Weights of a small mixture-of-experts language model, trained from scratch on English Wikipedia.
Size: 8 layers, width 384.
Below are experts of layer 3 (counted from 0) of a mixture-of-experts language model. Rows are named router (the router's row for the expert), down (a neuron's output weights, with its number) and show model dimensions 192-383. Each number is 500 + 25 x the weight over its row's rms, rounded and kept within 0 to 999. Numbers have three digits each.
Before each expert's rows: a language model's description of what the expert responds to. This comes from a sample of Wikipedia text that the model never trained on.

# expert 3
It responds to: Infobox field labels. Field names and section headers in infobox-style lists, such as Born:, Country:, Genre:, Genus:, Cast, Personal information.
router:506477504485548488494470503506526514539531468526468495530493496496504488489507481505531512499490504504508547466529494523464468485442515493533479483529556520490489488522510484537514497507492518509466499498557500523515519509511447518474481550541449476501463510509484514495480508510501501509498452537527509498500450538473549501473507479471518454522452508489482516519518499478522511480489530517487456465533565501488518497503529518499505488494509489507448495490519531494456486452494470546481484470496487477502479477504469478479518505523528473496552511503521547479500479524483496530
down3:490507517487507502522503524474508476516471525482453515497486489511506503522574502513465492489477508508534482516499493503498448534493513507504480564500522537516496493479512467543494514438510490538512502485489504480485449510485540513542499528526527488463533515499513480505532551485522518472524485486484539508483530514505498526471521480496489536503487491521501491435455509497475492511532481495522514494467512528514537510505463493476490520528489492492511528473506480503529465523550514523521490530481508508509490526464453452477501458489475503584471505492498467492468523500502474514
down4:488539535478498533493495515458506491474533464476479456516528502466519495477543479536557461469487525490525515489492493477494459526577537511532537502488506489482514583529492524520497492499481469472558467505480503521513483473505513512508463450479521495509475486497500508490517529485502496503469510513493506525522510464475497545501465480499466480491533506470499530474468438519510499481501489517478504482528519526477516511539530512505466558500454446506512519490498478515564503500494465492526494522474515488502484484513501522548474481447523489490500504521490497514439446426514465509
down5:513517563490525481470501467494531471499525483489486493491487501491485498479524492497499509507493495508498522480483468480498484463461516479465475494494481534464509524459503513494501530504530482487538482533479514484472533503463493485528450516482515506492492483495498436516492456522474456520444482489481491511510504488506494497506487480503532501494528471503502545486505475484433499485486482492469496511511497488508504525541533484446519540514475476526476548482515558517524485472509529497510466547525491499416518542512527498533518481487473528530490508484487429443535531507561490467
down6:511509500474469539468513520488515450501497493511512502528505491546505480482508461535484502497530475508500473485499507520493483460528507514493493509507485521514516527504537459477514532479464501458526519526489465547521492498499467436507506459521478495473519483505562521470489490452520499549500539500510487492523531507509482484540489519539529463535487502478467509493555517499485532486523518513515511492533531518519482482511521446492451539504475455485508555496513479459513467464478515518489507484502559525528450545495482518512491511507510526496469492466501459510482520517538511531
down7:504478496475482529478524483457468533493562521497510470511526485515520465519486480471464517497477491498520495516462571510502531513499512490520477492479490492468546511464475457509506489506478518524471489469501515475508513517493510522460507492480485468520494443437491476483544502533499515484523467523496492491505496486515515501509480498506546467458504485511488524549492498484485512517502498495497494532537463449474491483480524502503507506493460498484498499476514518477517512507511483542494546509507542467539534497532502472511499425507498502555487470504512501454480535475522509467
down8:527506481494550498515521542523478487494543520461503508535468487540490534506481517532496491490529480493518439526500482523501515468526487513431433510524483518489511484488540506452498501481497551459520536513541495535447517466488498459456504479493488508468516483500500540543494496504537510468510534466500514556493503541501495528509504456495484508509502515519467502541462499509519519466497512479534512481508487506514492513528486496497494507522486514482475520468517510507542488541480484488491502538473498494530465485521455521468453517501441499484544465499528500471475488512447531494
down9:449529543536510484477520464512483465504494504488516435477487499534460468490467485488533517487511504516560521490459533506513423569478511442483486494494535490503482496470482530492487518482513517457501538498488481520528518459492494513520501488478529476474496521527500504489533519515535472502497506534509496475503516467501513552495532474499573497518507557494532501553525514478482489502470501462517493521464469524519479472486530468499528482476496511514471483503522500482485564540474480501517469495492494481534509532487465505501538513535516498509479508514496525481437498489531517490
down10:555466525457478480493495464454587480507489484551510531484465561499534518487475475541533519521489544505463506521492504518542502530473482535529506524481493474464513465451481513516471490457495483502522499476517499468491556495518502441495491524503523538478494470538514491477555518473494505486522469480501475506504530471452494518521513490511482505491489524462526520472493480489493501488492496482492493518522491488498545494519503504503505515457461494449487487525490492487511477528522487516475526474518472541481513494544499489476510508515488512505481537521434464462503471531503467505
down11:444509515491542513473513498491488489531549508472521497530513506506463538477437507423503475539467505524480485467513514536519496516507554480467469528517494527480530501526479476531492520499490491483541505515517487506528511507485541520509519474476487523515512454503520495464554476504512489539451488469493545520461488529528524531504531518521476486486518480446482563505516531521484549491536526490528517508476503513478523479490501481490457511507493504494495473499482508479497491525517559524508488479509492516525475498488462484528542524488494482516473508460519477520490500503469459482
down12:520519510555472534488506513509507488554472508491492491509571519466555466479515474487511512484498477489460508510499487482492516523548471487501515471495481513531475524499525477494479452520492541529513488484479507512488494471508516542512454537495556499505492488518490495514529500486499494519478505490532453468460556488489497453502525546468498508519501489465480513449488483495514488487463476484513504472530491476481506543536535502519491501486477492480515515517525487473486494500501474524479495484481490476458473496492492491499507452463503505480489513503510516470506535478489481492
down13:496487482466485462490498492471515500482470505520500517532527515525495489495485491516526482543472480443498521501493499521504500526561477505552480475518526513507473512489475523464467506531529512476496500480499473498534519498515534513527464484487499466502499522515487541527525473502500532499570488533498461514524472483475512504504499530500534486516521457522499543532522520500510525461506494464477526518516544500475550488462499549516500484507503509489492516505518493533472531493485522521491472547501476464519481493489514538523480498501541507507491523514500497492511506434468455517
down14:426508491460471473496475513528524500538490480519473454491533536489492519472495426495537481511488475460510510476481509520506493549489487519482515483552478488501506522476475454525513502543521545491517442512506504518492475466447497497498464488504501515468550506510524524513512486483497474486459521506471513527536454480533497479507527513495536505492494475550505517519525499518475468559482509478501536525473472477474488540476449474508470507461499485500515492525508470468501511504476479561480479544477483470532462504516498505530506516481502482477498525470492519472505475467486525501
down15:556477458466514497499522542450508530490501510482488504525483508482521492483511443537479538466506506514529483504535491511516497463502533505489524487498428464542516486486475504506483506493496508492437536479533466482497497519486537514484508496465530550543500534461509463473481517513536506508493540521428496537500527465472482510514503427464472507503524468509481542492521510535534479524501480514513513556547471475514511495503487521502477506558507491518487514502552465523483473516541508513548529533493502522504535500492500474528508488499495496518506487502556509523500521448485515506
down16:542468474510444525508506481515503472550469523491454465533486480464547488517490490512480510486479491535494532485467467488530471499521464495482502536555521563498452496521466492494501491502462532481466463443508445513545480489496479506494522492488498499478554485533518530497510514486481536484464523497507524486497519534461497471528481517482472496509526490502503490522548521536517522486503532516531479474515513539472499498510532494512481538488513517468494458490518496480506511438477457511476496504524501527520460497473511507500483483519516566513490516479455503487464504507524497515
down17:456498463496475526460510425544539494509498486512501503491554479512528474490499499495456516456517516510485486486494488496503495512516528488518530465509471474524566549512511479553447488495491477489519520483498508487507499478507458528475494524491516520500511529514474533529483540480528493502512531500507537494527497546551465480482489532456489534478477511464530469529481487497531524504454537518519458479523484511530500494474504501527522540504539514524502483499519488436476509474496506500523477504478505487473476482493475486465505489510468522545517500512507507504492501535451489499
down18:478533507495552456507449488507486486529497502474500523498507490497517517453453488484505493485478485503487518525496498560513525467552494472495508534510518509485499521567510504529481502506510494483495439471516519497479523517513529561514479565470491493493513520461517476497451510552499460485458501535539560508497497525526491523502493494471514527476487472462514486523476539508511453501495455505497492496494505459478517519515483487517497503498500462502529494481449503468479484434500504515538477511505551516515511474497480497485459524475535522479522483456462495491502490509466505507
down19:531488512462481461519483476455526475524498498504519550499493475527536534514473463450499515502470462497511463519506466503482466508546522479520479483465473486470487499448472503483504506470490510496487519491489488498497493498473518514498492481475508525484471511519523514519512529502517446452489484503529509510528490498529500467497495434545488494487497502554554533475539542502462487475493511482501497493516495527549482512502530504559480487508502486535516515471485504477536474474506500523476520524524437551440448494499504504546524510495480522445452490503494551524525487433515547526
down20:533501443487468514504477503494506483528515492456543474496493523507466498499441504446500500531477488505508513517455492462543493462476534509491463458519586511511528560469515516504503533513529471527498527527519534523510507489459530510512493474494470492539493514526504506539529493484496507483497467504470442527544451498476508508487525473496482489496464555507469528490512525495524481523499491525465510533528519454452505524535483468491539500509490501526513510492475525558488487455536548461494508487479517511447497470504500507479501479517542478487472501519483514472523445520496508486
down21:503532467494462499500503463511518537483481502517503442514510531487504511525520523503519487506495437476467498468518513494496511510465498536494535476538501517539477500517483487522512512497537500457530458495523503527458499515491493464520471527521482512487506528504485518493474522467471502503518492508510454479533500521471495492508469526515556496482487502507472458441495456500550497499525532546468488488511469511472468448459479520524488475488501463508524479517528542465496511497552549498476528504533491481477459510526512487512506490482507502541491495448511488475504525482528518498
down22:489466482497496477469463503496517503465479507479532520438497516452425500515516521529536504510490547496520498484491493492467523519446521502550508486446559466520479494525537492496488546512520568520500516486472531541487506459462513447481512550491501562457467496509500528510466512486523488501528489520505487477518497474519516536516517484540472467510511478505523509503521522468502501541498452467538464503479434515515492493477466487503510490506508483511513514506469453492456506459555491477468515496513525525524498513512459513510506509516491523504476472503507504500480514478521525488
down23:522502457508516554525512523526502495460477499460500496452484499463456480462561512536493471500462517500458503457512460467498450485485485560530540519487509521487516479538507477457535507517483540481546509485465507511491497505492487462505523501493510473530495486483546522496483501483506510509471532497495488497514493479525489498497513484534485488480524554504505514507506489465564540484479496504498510490501510517533498516543498514488503512540501514428523493468487531494505497512529538494487481518494516508524489530520486516503492536530458544517514510474495425499502478537538524486
down24:479493511517502528489508491511512450472534501466524484485463518480510510452484488466553498527467551517485529487511528468518485515475512482553473490532487520545453548494465499520473488498504481491502534496525484525526511515501498539550480521449489542479482515503469495469562479520525481496458509482484538493490484486472521498493508482518492483482537480512475466483521556511450490459447484462494493509469518503486528544483523521473503506481514527485480486527462480465493544549521498487462540477499485523524488527493494517510492483533517515485521494511475481520549486522514471502
down25:535462525493497514502497497482519485514484483483508499495480482507471503460475537523500499451446515475479469496473554511490448545515464522521471532558491517506493510488487517551517495516470529488526466460494511549503516495536519501484498522486507508492489497511474538506477503513514454507473510458474488507514493497484483498502516533476480496504538498487499529515454494495527488506525559468521475508497537527522522524499486471448468492498543496491506510531483542512483508499520497467472480526477458527463490465506530514551528523478466531484545491498513496475511494482551507526

# expert 32
It responds to: Motorsport results entries. Race position numbers and codes in motorsport season results, like IOW 29; DNF, Ret, with team words such as Racing, Honda, Toyota.
router:495491473507549476487486466558520531515518544524460524527494512518489506511474467547527553456484495518492541486504484485474493497445534497492472545520496486525505497512529496496502497518494508510476529465532526507495542496545483485449453537510517513515493493455483470504486531514533507490474465534528520488490481525491527520488483482473537475517479506442473509502488512508510512476460514512515461475528520525481483502518534525491476492507524521494489509510511531520482494502454472531493468497473538497479464482521519509497494486495491495502510463483517528461535471504535542525
down3:484496501522473523494507469529515503482513516496478524500557462469479529497531468482481520525500515494455507525535481512545535533447491487498512507471494547457533491475461472478496541517502474537513489467523470463480496505506498558477532531497502486499492507516506499519534462538512532476536506511434524489498513460567509490477527495544518426485541460519486525538484502489415522504495477546463535503512450503470507519488506526466495515520486511486522523487500493486503522487470521501505465498519521527533491488526479501485502434514493471494482458532509488486501484488525513508
down4:480504537484495482501509480531538524496503488496513507490510523507539503467467557511518458484480531508449505487539455568489530519483484499512538461432444546511504485457520484517551506538523478518502543496484477514511470525469498533461506507508521497448524533497469483539499500498526518463485510508519521535477500493494491485452514495540469505483504561565490484474443476470528508531518512508478503510509507534501471509488475489515488507515487511517485503511501515514456493469520509487557490450491492486526499508534511496540483515507474500515506520494486478571489504545534481539
down5:538494484564494505489500526520522478503471504467484471565486515455507506495533515478481492520523499476531483532505496523453486496483477496479530502502476476522557536505534490477526483470523512495512526496526488494505508533474479478490503545472545487507524490491549511484514482496458531495528492557514482474520503520462494461515523487448516539463459472506533475490511522455527523507543508496477494487496513484504474478508474514479488489494519523553447521513514455502464525498535515519496541491468524492476537495501515492520485505470487483439535484534514497507496498519469483533
down6:485494456510502501501520534522510534492500492513531515483522521494525509534494489521543486490560461531513509511492524495474502464446507506542497487502521533478518491496514519498496442512496493482486491513486507484445502508572498462507492492528504509439517433478501501437468466559482461530466509466495524451501520508456472475531517463516507517503477516525508553494478482493513492515519476513509489492496463500505514492469517502475516516479514458467499472500533514495531521447463476476531469533517540466490519491510496502497486511502495494520474505482501512537503529514495475509
down7:518521502549521516536519502445528495530509507473463530498516487497498453514481539503489482525492469499516443519485503543494512497503529544493490517531511523485456494469529455532504479519466501507513476478499514447452526493467478490525458492468487479491501475505490456537500488459514503500527495455547505495516459465486472470456516498516530525473493540528513472479525495486494531495496488492485519508512506513518506509483527487497506486526471494537537535496505511511497452478464527437520472502499523507469479493459484507490556476518521491506541488528512520495517473480509494492
down8:507456474526473483467481519527478509506519469490498480472549473519497510478494532479504472511525525504487513484528552485498512492525544511547512459487475453468517504514501505504496505507509474497521538531504523528506522532524523511517530464500506492518470474493492558506512455506505499453471505475412485515506553474542485530486511549493484486488479505488520491509463543454484430500464481559515516513492468522490504444515506511486483511491480483516526517470504512511535526503498505468463453490523552531519454506480501467514478518452477520508503461519493512500520512514520531496
down9:501473481491516510515499496470488520529494521507515488480484496533477521529531503477448480512480549514570481527496506551522558510539509480446524467499491482492504488442514522469461487490552540497475512531455522500487508511484477481486519476530517460518512508522497510516462514498451498570541534512521486483506479520535504444508495519469507459483501503466515522519452480472521513522514491496541465574487478511438476476501518508535508499519484485516480524486476485524514524490446495518522504483512488504471511539514526494453478514490529498479510534530488445456478501519470491437
down10:502480490485523463460510465506493448469507494483497455510505506525526465508529507510502450519490515473481478488486451539482513513490526497482520480495495483494492522517513487445483507476453528502473516478530505511484492489477497479506508569523523481487476486506508469523454535493451494507493488487519538456479545527504545486516500537508504450535478479524547440487549470510501528478476516537522472487537541530531484479498513490480496465498528496539521497548510503508535454477505471488492471473533490518514491490513494505475493521540467505525505507479519469492479543536488468536
down11:535518494507515492504536478457523513503509435499494482496484482503507492516463504528495473501503488506503495516512507460474508476497476520437497486531491503475547478489513505440483464464503524479466523513471504489499483494518552505544528495509502521478533498493508510481500531537515479473450481519505539464517467453468516509456492474477499555479560511457515483550452442514481482467518525518501463525508522502514445497489514498485512529521523508508504452497497479520487514504503492495567518477503543526500475463460465514462473500517454492502476417495492470505524511466485522479
down12:529475522503485532509517502528481468454461534533528499534482485521528510491517499481495510502514451537528460493473493506520530478599510485502489482511523520460483524527468493448524499471453500496522529509500521525510545485486480505506486465475508508501490503480505479527504478498505525524504512523485492481474489498477496502501498498530506490522489574484510474474484506503523500524512520486490486501483496492503519494521498504534511483501498483484506499461500470458535477506547522516458503506498509486464485534499535485494511480497466527519526486509544469436473531426506472464
down13:525483514532505461510529520480462515507482490472516476506523505476492473490515523521495481457481485486484501517524490480489518535494485510461510461476503462511503530550513527501527507474483530556508562505422492456512515508540510495513540474510489469463514479533480492501535515498528452512494504508517472498470522437530440487483457467514501514526498519507531522506487461526514526515514487513456496513476513446476511511452510495471529479534541532501501521500481478522538523521513485511505511511428530521513513487545481453523501477497514514532512517493482459493508511544508519492
down14:508494472503502518512470477481485541524479490518476511536476511518518490503505486483512533444557553498521445461505449515493465523543502498448541488475476512448509525529494476500505507478495552474467464527509472525528544481469511486449578480492511530509483450486510459464457461511537510492495502518509524483474488491517471493508470491468532474526495467509449475463543493463497499473507486502489498521498555494495474513506489508491482477514516476539458507491491505529475494477495513506505501531507503516537451443472528509517486514491490500460559468474523514473497522471512500515
down15:467493491495509492501487516488524518507496497530543503503489483483521478457534471520489531534455522505512481504541505520488474503477510454501486496459496478551520486490508495528455545536539514523466529525494478510465536503461504502494494520524504495548496484501492482537516515444423512486462498500462524550510494493473493509521491485511503473517476508530511495543523501471513516514505478501482517486498492498448559519484463527498509513491501463459508505488547509440462510448501512533477526516531505534507526521493546490456502535473508539522487497504527492450543507523503440545
down16:463485505478444513475480521477503542483486461489512459478482503484506513496460457492504469529495548482496492543507530457481475493507489498488459522479501506497512494480546484489551495471463466527474480512531491515504539462525486480520555463486505483524491543532506508483534514533483521552493500516483500530513474489495476472520507489502501507478497538523462475482471498499473476508528519531500493515435497478490503483507516526466501519529521526438530459512499517479482487504530524505483541492484486493480530529466465501492522522490499511525541467513551483535491525504513536559
down17:482517534531530522524510559528502499561508525515501495476469466504505484512471489524513502515515486452513522524504527509483520468506454485511482509497486485479533496546474482500521520475518527508499509484492559506470467504492502516516461484500513476505544538494488503512502523503488501536498505481506516477493536479492554517461498522507487536520507500502484456542489480555522500517469516458490434539487469526504485480503480482445510511535511495487501453465514514526526529450490510515518529428502525517517513470543517466499534536500489500477471474479523495496477498571495475481
down18:506498529479528506524534484480511457544488484528517548500559526463468500552523496500533502538478510469453522515481519487505506500486485501517446534484513539499524478489537505500497471528488486466477517489464503479468485469475472516514498508477459523512471473499512520505492455472517549483478477460484488520575539551507523502510482516524523505532535462462454488519510485520485482514477557530508493468519485488515481523511495513537489444491498512479497453506483478478533506479510514481497464476516508503507498501498503518507529473484495446502492490502494518486484525515505534494
down19:532500544471494523488511508487458475535447507486480508507497518532487521487519513538477506471469537521547495512520511506461481483531498488488484499498529469513476453436481531559499541508491523539509483496490541478499544479495507500486520527486504524523482486502497519473522506509477518506518511481527505518500522458481466518499542472481494497497527522491468489518530507521522518485421518525548505479504480488491519504510541503531484476508486493514541468483496516484500464429517541452514467488522436502403449467458482490480484508458532484479453442488501501517494501492485527499
down20:481474511517464486507521497501481492535491533515500509540444524473531538504496503508495473493506476442506498452524507472528486500566495456484480479549517501504511465489492541487488494475500518504459539485480535514505479525509528494495499489452496478448491544533509518449527542540506508509489525478510514493464505467493521472506489491504491512558498497493508520508544485524536480479471508519447468529527483483495530495483466455507504496447443500514489496516538472509514494469502457477491525495459500513488467493515507490505513509446494473493462499472488525494471527466451496520
down21:498499523485486499483504498518450542455499517482474562471499474497501477504477519545467538463518490513497500515471489504492530497503503554485509466523486498515458462503467531489512534499561477535484493502487439537500490489524506508509487510503526493496454515528447489470493470488486501496477465505532513470498476495511506500489464525506522469489487497463542489504513503481524481518505512497498542524471489450546483460532484522494530500541515513513510475518554535486510476458454498447505525539433466492534519539502490459510524514502512513501529505522539508469464494489454530562
down22:498510518487469458512481485499491598514507549505506476486482466492534525533505484529469476525488514477507482464497504474498518555508530467483501488467525479531471487519501491495485514513498497489468529480517490503486500531457478510486528554530560495513542488486476507543529498506490473516449449512532516523526522484477468491522484520504499449513472505495499507507519533516479531482465467438484513509510493481514492508513537495498477479467542485509492497525528544528483536496496495498525489495517495504519536507496523492484519489536476531497508502514506480481508465517509483509
down23:478516467504486527529517520499495440504512492543496501555493560472553481509461503525466475507535470492478502496506424458538546470501490506507469505506514510488487507501525490460534496530493517502486502458513503543511486482502511501466449478488516446533473514491480473506550484530458531476527481434485485472531494476539528493528528515492484544491533487500516514503494500495531532492484526490498479498536477477551553507524498499450482539523519524501469508481479498496479486501495517478473553528461473488473487538484472444507535517478498510503512466489511497477509532478483488487
down24:556506489541544486513474478467509528515499491530451487471464486492555507514540454499518534458467506569528454494450490495530470542509497448569491492469522501525471490522495516494516490489512526512491475489487492494511501506479505527503535556480495450487503522523541515459496495508496517530498519506490508448520485513480476496536480494498538488477511492451501505471494485517510530449522526521506518493436526457543531505523464527487485541475512496485480509515468514487490482510499495501466444484503472493464529470503522490522516483493479504459467548492489499533465524453483483495
down25:494559480538443492513487513516474519468462486481526477513483535537489501477521547546521498482455468445499512518484505534523470483547482478509485505502528496455528534539465488489508531537516488500511527473541526487465498536462507512515507498509503489450509535499481503454549537517515501530476514448496478502458465495465528504451489525529472486477504543494494508512512511528539552531523556493505500520504475478500487497511475509518520503476520471509503472526472483466479545505565513501517499494496510509494470500479515517524505521516501490515511521504477522477507481526481488469

# expert 17
It responds to: Taxonomy name pieces. Word pieces of genus, family and species names in taxonomic lists and species descriptions, such as Ceram-by-cidae, -inae, marine, brown.
router:487528510497549475493487507511498514536538504524491562534490500543482495436486476525526523473507510537509531494528493506469479428429550444534506535496556455486497463487504511500511481505473485505496537508530530514520517531540534466512480518505468507529491509447485492471502524500513495481472491514504498479492442512487535476502488478481506469475483533448480503547464457444519529499545514505496492475505523510485493517529492515528464501528529502472536527483522493493495472473491480549490505470471475513484482502528511471496523496512547456508520488462536532484503462526527515531
down3:470459465523541459524508511501523506506469524508510495512558468486493483513453508511494496520497471522527529483456470516516516510482471494489529502499522520517548498561510480496481507457491460500501523498490521470485497528497497507498507525514458501519494539449480506495503499520509470504446507567444492497513449477543518466513503478506481524507492535531516558510481508476514526487512497459486494496491478503507503545504505509533498494475518520477526486515520549458477486493508528479520522513506491514475473520519516499495533484476474472521521512471466545509517474476495517507
down4:482526499487537495550473488541475515516495491468443489513520513458516441550481484477451474493513521487486453493499529494531512475479476512489508452477488514493496504510485507462459544524496449564490466558516527496526492523527541536510496502431444466488518507497525494497510504495518496476504462519523493507474523498533490480557474513512492500545527529508517494488505456512522547475496507544496474495521474487462509499430490523514455487543486490501473482480478523474475464514469519517450537506547501515536484492503519470466481496526524521490509514503517522509469493465493477508
down5:508530533501485518505511500508547502471535471510510476492528490461492534476491497468505518410499493477492445523496513489487534494459490476502492508508493507474481492495509497509530518496533488457510474480533499514524497515509495483525527497532474508494510512536494470533500465497493495450505525514537510481502521518471487531496514470528479466545493517504475458497519514509492467509529449514520523513514501504516486497504525496475500495492505518489486518475478520500485506468548492510496523515528530505483494505437472514418503526496473547455528502487505540465465457547538505521
down6:464500501503468498516510512544512513513546470537507541556513476477477493502484502525514531452463489487469449522505495511497509520461460517490524507480480502529501472525505513449513522479494525518487494500498512516492514461500507452445499488508468529488523483500519514472489493505497516488486507486540517496512500470519484477509466531448499482530486461588469496500501505465463473474475503531493536467506457496562540492497535457512500458480475487497462485481513500495485446551531472516538464554533553480551514517507470491457517516516539496485521497491482479548548492486476469527
down7:497507523511480499532513504542529415527471506483483465536469536497580487524495494484528532501505493518481481481525548499510495490540455492523511511521476509477481509499508471477455503562526502502503512499487501514504509479474485504525483477510433481528469506478531499509494555473505524533505511466497493491537494514481510489501511468472491495504524475514505552445462463538534496549495502494496548489535509489491513510499496516465479517525482506496514473465480481480508495516496499488539516494501481520501521510508464489503515476504474522496460438510508497509517543486490527465
down8:533525495517453517508527498528491478529474477488510518543478532495505511516514477504484489537495462466531505489480477477524486538535454508544502514489530467472484516501534492491503493535547476488506497516487478443509543502518518507515504482540505533484536461461524490469499495466512507471485514482520479534518524491522536500450482544511504483472545538474471520501502503539504445494541446486486529502475486532478507503469494492501525526479499506495504455499486500491505515515519541495518456496493529489519520501473520502515561496513511491489491465484490496531490518454449504504
down9:499492542489490461511513512454483469478500501451499503494478518532499501499491530464531501461543488540535513564524510527518482559537520502492523500498522468499429486495484497508492508464496472468490493548476479497477468500531490502500476492484455473469512466495519489481534500492489539498494456481530496469554515485513520482536498476486485493478488521487467522500513500504508502534452520507484550443476474521493505520536492517521497531475505474524499501480497460505488468526490466439526527471492483528512521495492502520492490516482503519497465495502438498538475528465514486528
down10:489487521509494517566521468535534478552487508526500475530478480487484550482495505469518490462536527493473522509464483470514534506517456513527500523472487495472536451479514503512525500541483462513519516483496493507459478477495492515503505489520521464480517483538515506504536502529507537481505503488517483482496505533522522492481509492481534480469447465519485508466531522487535478483511493494473527500500534513487578519523479503483502475527472488507467492514493480477456525483514498501540515504516504511525519536545513486517483494497494495515510489481495482487476494517488511494
down11:529528485539529523502521545497504462501485473499490520546542510523501514478514511523516481460477487488544545495500510495478470501458485549539449480507505469503519541554466461508512491498533489562467526540470466509505507508505495504496478496527482526522502515482515500531482521487460479482509549542468487497502504504500487556504476528533513475550477521497491504466536510511485507513491526518487471515504491474450447487501494513475507477512501457459498492506512442504501473496535523523493483481495481487476507492464489529510509511517479504540450494498529501536484494454468550465
down12:497530470463543493526500482455460463498499493512523503505514527455513469484489536480521441492505460492517517499508515463505549479556562531504486479483472467512506499465486526516481464482529500514498481488475512545519509499475488495513503529503491470495515524531494473487455494492505482491496540467492503445482503487545528496485500515484492499529510503536498508528510536521497453454500480493485499504523546525512519534515481505476540502487509513517522475511468466533473498499495504509512525512472508565490463485481508496527474548537479517495523504509503504472519480486469528499
down13:522487493527515487489535482525529525463522501536487495475500549498505521495508527505488491514491475458477533544488529526544495525499459473527509516492460492513522522492515436481557513527521498485537478464475534498470476521469514489474495488512481519516517522448443508522495465510534533538494482498505503509486492568495522487505479523501453534515517541544463487520490483550485473518499470508490501496500471508482504486522461486500488483514492476491490457567471505494494512479485483508563494495522483538488507445487500504527503472478495492499478506486509517514499541508533513516
down14:530514459508466508489547539482542505502501482454515468545532495532484522492483506470486461525495508487498463480515499511494483487515527444509498493555503501515505459487539531515484495463500492525467502553486505546488504464492486518453475526532487452438505490497511508518527498509508511480495453490475498494558533509492525508515459519476509475519514491468530468523491500485454518521494497448490534486512507518521486519512507526484506522513515494475467486492475527531515520474516547541460502521447473500484519497475523501475497465444531523491479483528523506491555510491501496516
down15:461523486502491498481513531522479491518501508460525535492525492495505485481477478488502501497515518481482474498568514500502478497530477512526514507396504480496496509517552479527505509487459475471527554478533513480492468500446485482527476502487486517484522457566499500525487485497508547539542485511443467480499481505542519497546508516531525506497508503526495495459515477524512462498538481504496549516561502511496534533473492513487513486533533522500481475506501543521458504456513478507513496469526445506469510508493479501525491543543469564461494489519500522461533501501512505518
down16:519490456489470523417537501521516532472504507506503489522469477488491505501528530531512484519518510488507497504516487508523489505473476485554514470465496540498440487509490468435493496542469471517532532502492503474490500453483512422500509507515491500498522458455542523499498505482479505491470483453510497522475522496510506509517461477526473514562496500512499534462501469539467500452522428502481453498480480517503518533499532509494496497481511523494536469502459544526470451511447479467541503536529483536502502536491519478518565548484561452468512508504489495516468499530494483508
down17:488497522511521551485490490549506493488513520529492523498519509495467489502487473534502488490458533549468547494525486501493487577513513479495491493471485518482515469521484501500468506457502534443469485482466462495471463506502517482502498510446548487477451527538512506516510453453495496486520505460478493507512499479472495464503459513508509499513480524565484495494534522519534452533502488491516463476450484520528537485507479490506477495557492484475476487505474539525495472481493468522472480529508492565485485498520537497504542504472518492494517511474508559494548520503505499513
down18:488470489451480477502483514497516456505472524497506513517497503501524447517486499493528535487516536494465475512523488549466517505527467526524570558524490491542482515525468484488492490496473514513528496500485507456477527485534542513501509498518480515518452550446500514527522496521476488503508508483506493489468463491507504512480492529516527502473506481467493472517535465513505514502486497515518552491493486552498505498467470493547504524526528456448517520459484520489523471502488530490522536479504485526504533488526500508530471505493524535463506505472510489476489556516506468537
down19:490491464528500514525463549471493478500507481495538507489492541483483519517513497492522443468473502475479478511525522511522509509522508486538494539449521534532528481483489500496497518542496509494476447514493484524511507490548546525515490523491527512519535500514508518467548466492507442495446486518496513496453476485476502493467461532468483467500514511491524495486486503483475481460492522498525498550508543500483464509496455505499491536567509525490475530479493501515542503520473477562492486492485498489477489484494511499514501506501543475474502510473504530438424505475511505532
down20:481532464488538474562512494480472506494520520500492508499523538501479497536486495459484533472490487475504468515512475504527496494571480548518527491483533502490529453489453489473504489495497517490497481513532517515509506502538507497483526524516518506502502502498532484532484501498504476523493486488499524486471503496561500453510481497515515498534504522497522524462528502513515529490464520481487485527480478456532491524484492473514512469522474514495469523501453502520498440495469507537514510510484524550492477538479489503469522489528535498505536501476528498482457521479513502443
down21:467510478506520517466490465478522495489484480523543494507528519508464550490535501471477489486499540541475487470503496463482491529640517487499481470477526481526489520500488518464459482506474546515510559518465496499497491496453506480472504491477498536516526462506551494450502486505511494526485474513486525497490501504522536529514537555539508536503502515536457491514522517488476530508522464468460514470456495524514512482487456521490472489507492514501480506510520511535507501511483506484527473465500520488505537502501510521535501502501466464514538486516489514505473498441478491510
down22:538481527521460480520537430493530503456496477518497495488505494496516494518526521520479517514522510465479458456520472507489451533567528454483526542499470454452522536496474497504472517533476504498509506471478506532483525511471486548506455505478513486526470479550514532484526502522496472521540597523542460509492489488571513534518521482474517500550443520494497485457504507532492473460483524502537484477486519521524538495541476532456476518463472543504489522481506466535528461500488486518474509504484504526489478504470487512490471477577473492524483474522482518499481465494494482508
down23:505524476473499524494517575464506493513531474505495516513487480469495479491474471514529514505501498470511498516496452506478529514531538480513521484489476539504486499487493493496493510474479501475511518509483496505519528483521495559516489546480497503499508514493497480462456488463529502464467505446524514482522524470482523494492499478541438519481495479489497484495492437523529454532522540488505479489476448541512515494497522520540515497493541452512507466519496504515506477470495505515448520494506487516479499496483470473520469476483494511579475547505491555512516522523509501516
down24:504525495513473534516499471528497508442495493477516502447533543492527545500466522512524533541456471505504504502491529484515507501480495544526504477498526502484476509530478458540505476455490512489520510474482483504504494479481480467530457464478489508517478538536518539522436493501467529494506521506481473499515473479534504482497510514485475542534502475500510442507483437498538499468476543519487494509505537509513488472461520515506493494484480458498502516544457470530479527514456468492494510511515494482498490518498538505513526495495517463509520507501465538509541526523471485491
down25:526520536517481553589507503467531492509502529475516507522533512485503511478490513497511523506505456481473484516511483509473500479483531461474583477519510493504514508478491515492510493499472484511479512523461476488512485497482531475470524490509455486529525511475507438521529483526534466502481486449517481519505486480547473522491509477489531440488509495444534562498444513543527485514499497512453512507499496493534561458504523480496519499522507498509466500495481509478539489491444529515520472512472505514523491515470547503458513488499501492532487448494489468504546488477485464500